config = dict(
    n_layer=13,
    experts_per_token=2,
    balance_loss=0.00573,
    norm_place='peri',
    tie_embeddings=True,
    init_std_up=0.0253,
    lr_mult_o=1.33,
    decay_shape='linear',
    final_lr_fraction=0.0,
    steps=4682,
)
Below are experts of layer 4 (counted from 0) of a mixture-of-experts language model. Rows are named router (the router's row for the expert), gate (a neuron's input weights, with its number), up (a neuron's input weights, with its number), down (a neuron's output weights, with its number) and show model dimensions 128-255. Each number is 500 + 50 x the weight over its row's rms, rounded and kept within 0 to 999. Numbers have three digits each.
After each expert's rows: "mostly gets" lists some tokens that are sent to it at least half of the time. This comes from a sample of Wikipedia text that the model never trained on.

# expert 0
router:543417521549434542384561445502527469528526494549429556468481510478523353559493564588565510492534488492388556518538456402555524451421554508559447475453419537492496511382434546476470620480444526530537500552445458529505449509537628576457484499460489516592468457567570535519499507507457513510513485489458450526512496546530496480519486418540612499524575460447490416476546510620435499449521
gate0:529384605483457531396600624466504492440496461519526476534565543508517529496501529543522457419468444465504512527544531511502489417555489451549530492478483571495458566468528453510490565543399470544444555514479564574540477515447519433468543587460369457553505478568499514441524559590353492495489462530521478557557461420587545571625456464526533520396589525515489571449491601442563504495510
up0:493525539434526545498514449489509533542588504428452542566490522512497460525482523580598499448503372427478498444515478450473473505446489485531579524499573452492528553550451399521590508496469551458464393510547487508537489472506430480482557499484491569450450613532479508546495436476511524448435533578484450519462490520518491428395492545485597493461515525515463443487479568473511559586515
down0:496548515458439464473494518456478477428501468471540513480461471519452453471480537506543464494555516498538565460461529414503493467461435497493475548527551508503583500563568455493417501530541530570418515477538628510509474514519403514529452588517431438534503546466549406451508462538463414556596425471529541581530442448510541486490443426487556464473556592479467562549484502542553495425530
mostly gets: "ley", "ey", "son", "zz", "ham", "ke"

# expert 18
router:540410529507490421436406487480535399463440544557497502545506565400567376512386499531471507493539487571449636388472461521475557469496518528496487486395504527551552529463426491481487581397461550529484545492476546495475582507527465575472468556467555467459448451603490549526522528534529528513497455440578509490638556484541501477486462456510580503579507505523515569441573500485496534487589
gate0:548534502527437531504503596479409487497537436613528545536523458546499463492549462525575590604489468549568493548527441551529413486563418501560558508503497556529514427525519532502502541505560613531465583479539470563462511431460499423433518522463379547464535559524532587461515472517425460399412448519467469476496393440452602467458536551553488540567476537531554504503447491534441435582588
up0:527506558491437427608563509493536403569549506432490494418617484483428538540471522518455452525499509541469410527490415569462425533471545474420518428485528499568488524497616562468532476555509514448456451524505492480544610485488416537502506620470395411464478481538519523534477560514528464481677566524533524458423549490533450441417457465499474468411494511485501509514440556509484432522524
down0:542572488533416408549484583520491515525410492507493553503588513527514580551568557551499480413494559547467511617500541531328472447526473398568429419424505499467490505527575531545530558438538443465508492436437477457528483582618471506593470483580468506394498457443560565516497453465518402595479514464620436512530478515506597504506468542499424586519511565575487485490527506561504477423580
mostly gets: "==", " Al", " Le", "p", " De", " La"

# expert 1
router:603516505481417463535515421477505470448456479542465465482477416504500543505471480567533430491523509498542590502550483519494551480459475617496447433505533545477507490504499507478484589481414531547487512503509482561434506457509468570451525502459359480498525494542513592555490516530467437559438628427531449579500491545501351406483502448516562502576509489372468518542508495596558501511566
gate0:482399437479417482457523420532534454583563503442547532498468466551639494486496558555532433541526447462591529566461522501506497515587547376569506459408494531519524493444446530583480464472500503515532442479530582458482470560481548512431524536542480543471569560488463551524523549491511509494466496401398446556568561410602508432575526551626452562511526580445521505500566474545520516457424
up0:521521393503496516432522444544390550500560531523489480511400511507399458534508443518458421413496482505349485384577470427444527547543513516540469520541463447455536521474421493451519467487531483512465407469460497515530488532525571515495656471485480544519509506566496484463564524552509540540537523619521523513499494522459493496541555440455540514543513505485452531539467516547502511529503
down0:506583466510570441474496455624508448498425522522448481553522712469434481528487581373406438489456477519488470527480469525530509428450510552502442536533508541489473469496458457567498451533454519528501566489454580538464567582460530445504497508484495515406441450571439459453510558506491445574479519504537547469494458484408450428533649459402427532498533559541568423507561523490443489476508
mostly gets: " ", "20", "–", " In", " -", " August"

# expert 15
router:585554514480451542583544492484504441461543583531452496554629401561508460606455487453526430534577609523540456406495497487503541469451419515459455400552513485454492504471553488495498570371505529578510527512548497447456480497491443572471501518481455532570442497482409558501574466552573565499472563452455373495529479500481490472603430500585585561519514534432503530506409481518569486485513
gate0:547485330514578480498549534460512451465441495521442490426505511493378566384474511505593543427499528460470446440571470385436515467582544514456485555538418452472510512560461543446412467521471507627582407472494566450467591521536534488476532529525483528526558593502497487425557579594498551599547525576525571491600540449516512440436499482518497496534530546522574506461480514545526501466533
up0:566555556522581457473453536510447479391496441496479488554620608515528530484518517511538523370488421467492425444549502473603580441485502502539474477500426505485526547467500416572435496588522558533493499527541545445561478455533418594494461517444417481499535507487500552541573524579551438490538466600480538528498480519497473510618474560510584433408426512501581492517511559536431432523509
down0:533517535448387520477509476465511479529504589539486417415520517505493531421557459538628444514482572565589481422408480486400484470536518514446453502463456550491470594507410574492505440407532499454569482539484525511537548490483546465516480578459477461451487517513413492565466371470437472439436572526468548542479427534474521444493560532442542529429451467509441533592426584509542531444477
mostly gets: " War", "n", "m", "aged", " children", " war"

# expert 6
router:532540494533505532525545463443510473484444462556555496463579435428517551482478513520592514451573615547507628421449451522514537458462577546506521491529524555468417536563439552503526501523484617456517485526417532586440507591494558574562525439475441544533500440537527487505431499505504458561481549478570470571522467450574568531436487479498544495619588528432491531576460535598635543438443
gate0:411527496513356549510501539416531569507516505453645476456521474451486504570543517422541454441527473474514501494531570501497487509464565554554446538622496615639530603493392479502509519517531468537569505497479559465437569466528502479456500536558549410521509534550522451482561512412462482440543390476560556419471469442566465514398446478445478408523482559561564454481503475503474562508396
up0:488506489596523522565607530437516540521494578458434534423475456610455542554563461536434520512503440538421502556476496523508533537453532558538493477446499524450457528396469513565477569462459407498475466514441542469460511523494456532531526488566453542508542527369488504506524540550585482426573579408528530439398448488525488515488540466494472442520572530576546487512391569477517480413572
down0:575477574449530459549521494461478492501522500464518511536469554472515494539529500425547460476604517447541523591566502526479405537498530500524444455589394545517497505451543423530596536456493446348515532509498484458411453504498564527558571505539498505513499433516465584480577560352384514596584517447458557546481527461497435525398462490530404460517555498486504428472481524509414493598499
mostly gets: " Church", " government", " District", " Street", " public", " Republican"

# expert 19
router:528523556525455499574497464484493402461471509484564411627562403519535494504491425481506453508487492579598524385499542470495587567470463531434498443484460413520432459487507500443570479460524495440433498530493501525412545459548454571480475533424404476550499470517612467466459523566502448504430530486492448593496404440545490499491467472472544529555531531484611517482422491520488508487584
gate0:523414459501509468446546482447529483625473499481446392523521499512502580575481490510445522551499532514575500563467457524539536529506466463545608447507494448494600465498472593483505563466485583495492615470520529378565561447517452497516540581522578495446576511552469504521475534494471327420432486428532562465487501544522556553498532441454568464515456481496456535560491471480536537536467
up0:509532465433512554510470420513475510501510467470487509527517470486574473455483545527506505451439556446526520601508497527539516530474516528502502532477522532469493410516539543495471485506465488536508517493563618420573447603466507547487426537536441385505573494477448421476514491550528428571583500513527533537588457451465533531521485512473535548503519386523510465499428493451508489484451
down0:544522568574484534605567444511558438432464540523479563500445530538488515521447532492501574497409404480580541554493480442499575545497495618410497448475529584532488486508538590488531457528506560485539521430506599432487447524427505530493481543546418366482542476477534488622429525545512431452543452467455544587484444450445474514495455495471525565459547517580530499480524447508531430432533
mostly gets: "\n\n", " L", ".\n\n", ")\n\n", "==\n", " ==\n"

# expert 8
router:535487557489473475523480475485439428527492491502485507467538525498579495477399482574538466464532486527566443409530452490561552513537449523503545443572500472506528486527466433528480495476423553493499586491525550562427480518571549593534512488484545480502459418545482577552597366503479486488516513451526586621464586377527477500532524500451533578485489566547589609385473536531490490433570
gate0:473532466529412463480556537532463483480442511534466530499504512510563529482535431484402573460479516570514435443493556458449534452522516496504551541503501370552384615571493475472481482428524510580549431494473506405514528481486483525504517496558456495576484496500386426521528547488518499477522443481382480559462508475536552461501451546486479492534508400484447460420465503473510497552587
up0:533441642425501467449486514472496523521604475436512571466533517486380415415494513568542489521499560584513490514391481504550496537543561575502510432403518433463497466507548662494516498503465441494476508476497471546511532520489578462555544509553478490484541394488494450503565468536606576560536514438505498513472496533584509573519545421513513436348493486387459515496511543448449527485480
down0:521409497406479532502564466516534635512527453552458568518415512483404451434490544557536456432478486475471431534479411482394438517602493498544558542484340433460467479518526485496524574491572418482537506572485537568530627527488503573494459465480482471501494480539593540488429547502499530535581497547470536471533465431588549565493579522576509465537448512488470491511477495488456554600494
mostly gets: " a", ",", " in", " with", " is", " an"

# expert 12
router:499499539572491484525476459510479514492511501495437523497483496519508518403514501540475506479571565576471478443480509440493490552476542505509523446507428575497465523547465532471427601474534576498528436513480487514443506613536503616474601405512485505585547549512465459516507525444487531442423464383443503553532559451573409531554485472583565567572474490559478539483392531554505462502546
gate0:550477489465561478504496507453505547493504464522486538500538531489473598529589539497483476491542447440469486459525456548466561427547553542529477555626482432461481472495502471469407530610424497566386503486384545546501525494472450442468411511521500488470383412510477533533530454546505414517474426441442498477509617453454594428526543493555512586432444462474446497561441505539478498589531
up0:467538507449524525545519586539565446375498471514503583461496517479497434536579565477537480556570574613480546497478470495533522517399413514456411474458654483534462517471496531574467459540545502491556441556402538450489509538469506425444464475537465486459426497472484561486641462533512474477607543463580599536608521468477579589562495495568529407453541481441458514435471435483563518428541
down0:598534542452434519523502478446511436471485554497506563562444576449532508463471407545431522508475574432514438483429540492447498524524562527481469514542491494553547540518440513492491494511525465557468412479511500566486512481472534420497446581468429465404438393610515445532438462463463457517561461489416437459440533481485505414418551441516464515550529469588528450496500491463579482588500
mostly gets: "19", "10", " was", "18", "11", " were"

# expert 2
router:583395564579515605550523441441475469437502531540593542426624478516563487491493508462507461461539511505424534549484499510509545533519506543514433485591535490450503501528481454464485508513511474507562547502497582516476441536504579469574539493543384477528462494466550532584583487490519486542520562458494522477383603501573349446489495471547492578559510529443546399461444547537534473491508
gate0:481483448562556425493436469363576502579459525533590474491552545462477503544511535547444462542529508475478481419468493551517549514459403515491451523540549434544536506506430481456463472534572425496375532468514484495400563547485490414485579488499531565547525491414519483463550539477600546519579532461530514587421519598554501421456519480447536528526540490522535524462469547445464459498515
up0:450498387456547417450435431506541510526440557431493522590462467537475483502493514477480530604557541494527506546370478542541561433424428502462472445518552504566516417452512462405522579510476508518556506486527442478565482497460471453570528493572552572458501521464565465477428524428574532526472591535568419571509405523540497445530507585482517475429564465402434456514440479494508601460470
down0:496521507543484500526560531486493539533485549478495482438522534492477539465494476439445499441447444455533498525587466428434437588452442477473452500423399543555508506514420582581476529558466541451497477607506486472558499378474495497494421457462486517444507481528459544461437473506461493433484511501524617492459496507473482481578492518468524492444447469521479396421542433501572630446532
mostly gets: " German", " Carolina", "″E", " African", " MPC", " Angeles"

# expert 16
router:497538549536569479471538506501464460389559474547522549561500564504625515446440459418542549497482483530435510450555512527497525569512455508426518434582517565501374480512457519473475495444497576559460538447502510557473480438484456492501569557608451566513538519474497372547579485506465558483479471520532457551483561484605420459519463486472557519520530514444531498525465534532578466407580
gate0:534476452519499607463561535502539576424568493483403473529434479461531436424456458502469485487542563562494496525493433427491499552546445429569574503562504567465504541483560522575408504483574539465526449562437505452589498458541529519500539492535428450507568446531478524489517548444515525519497407480557579499516532522503451528495529503504562575589555438439420592500479540525554426532492
up0:451467566503412444491511508527526453593500548522520584562400566472556450470481482496494517512539534407458453532562452510517488437597534620491430513582494488434456533520483615409492539530441554529501465537464424475451513432511451582477497522462507388513425479441487580430546584462587510408499486476519464514576489467568528513497530482580520598559535535606521525470497559492471528562526
down0:498553514548488553503493543543511559530524509544546460473579488488436597489449496498478424448468563518551432422576583531471584433452432496500503525547445435430584418458528438467536445410464520542519458520559474471537446540503512472644393549541513571592527530583482479529548444510449479502596531449561561561568489413441495528495505427394552604425551535517465486559484485538509446539473
mostly gets: ":", " \"", " by", " as", " |\n", "="

# expert 13
router:516542496471497503556556481533456495535483479514470534487522466510576499438549545497538477385492588499539497500524390436524486454541495489437536446434486541597503423449507521465568568495533510391578512464460465507465533503518523546506526481504461538538522433500446558589566526511528552523465572491519446547483568469542413596515477453539528508592490574446535520481558492508494463469465
gate0:520516447425461475551475467518546541499451523532434450476582509489445521536473488507388414548541534544440474372533501542385622511472445450494578504476502503458451529476560539438494646491421497484539530535519524501591422591421424591524472462504535518500492509470508458473453527551502581491549582461512525538576542519535494475496516482526452489449518486540515433442525573490522488455474
up0:541509554487503520507523565450443492450613410570520537538548437518490483498419500500485629493560517478504586479498605436482382556431500527534519538523522496531552489534506474563527486533377455462458499496511561489493448547527539574512464494432449573513548413506449530507423489535556494510474499487456491484504474503461551527497507484482501466541535557634462475456534488514465478488474
down0:564584527489521444470426387473485466533495570427436554418495476480516524563564470460481500458531446549517557427552456418585490492500510543507486549567554479457568557395560529465509636478537499477540493476504447483478574526562481533461424524405580501519542462514497507465456534562526558472437487537566578431437479481468405524479526501450415502461546525545616469478486601511491485437513
mostly gets: " |", " –;", "%;", " -;", " —;", " system"

# expert 5
router:512454579499537518521478503487501453453493513565483525490519578455563414411417506554602481440559511584545527521406481484551519521463466533478561475504537531444474556585470455477381506500616568463484530447386524498481403523545489631511491489470490455546429563515542499558578441487506539523537478490500547648484477529531413484494446490532510540482503512512466596468467436555475383444503
gate0:537515455511595529557526395556436507435508480463605397519533446474519488537476417480534453571500540459483559520397548557482459521421551529547511466573480594478492514541405440548511468520512571503409544477538596594501520560417494617543542539530522454419527507405542534448530530596498478456373499442543499499527408460444460467530482460445508522470444488519493558478533467438487494534518
up0:506438507515540447596511491563498410523472523575493482614466525450509363519584472481481489580470558501555455520493512532435530528450437479450522557515522370527452462603552528459531519509506391480599460462527401576382531464442558444500419551502474521466495515475502466498571467461467508463558597510479393537471483496492478483460544539573449547576520482503496452583522463457535544550596
down0:518548539435457457492546488522567482440526490537438541506573509463436463571494459513512476561489507535528465621601539537431469462472436480496596468551560565445435534570488483467477618440476587443505559488487549516488485523457476535490437494464490519525396554512547565443475493482484486445497521496464457468487482496449457486552542386534544508542471483519561514635453423538530473462518
mostly gets: " of", "|", " first", " at", "===", " also"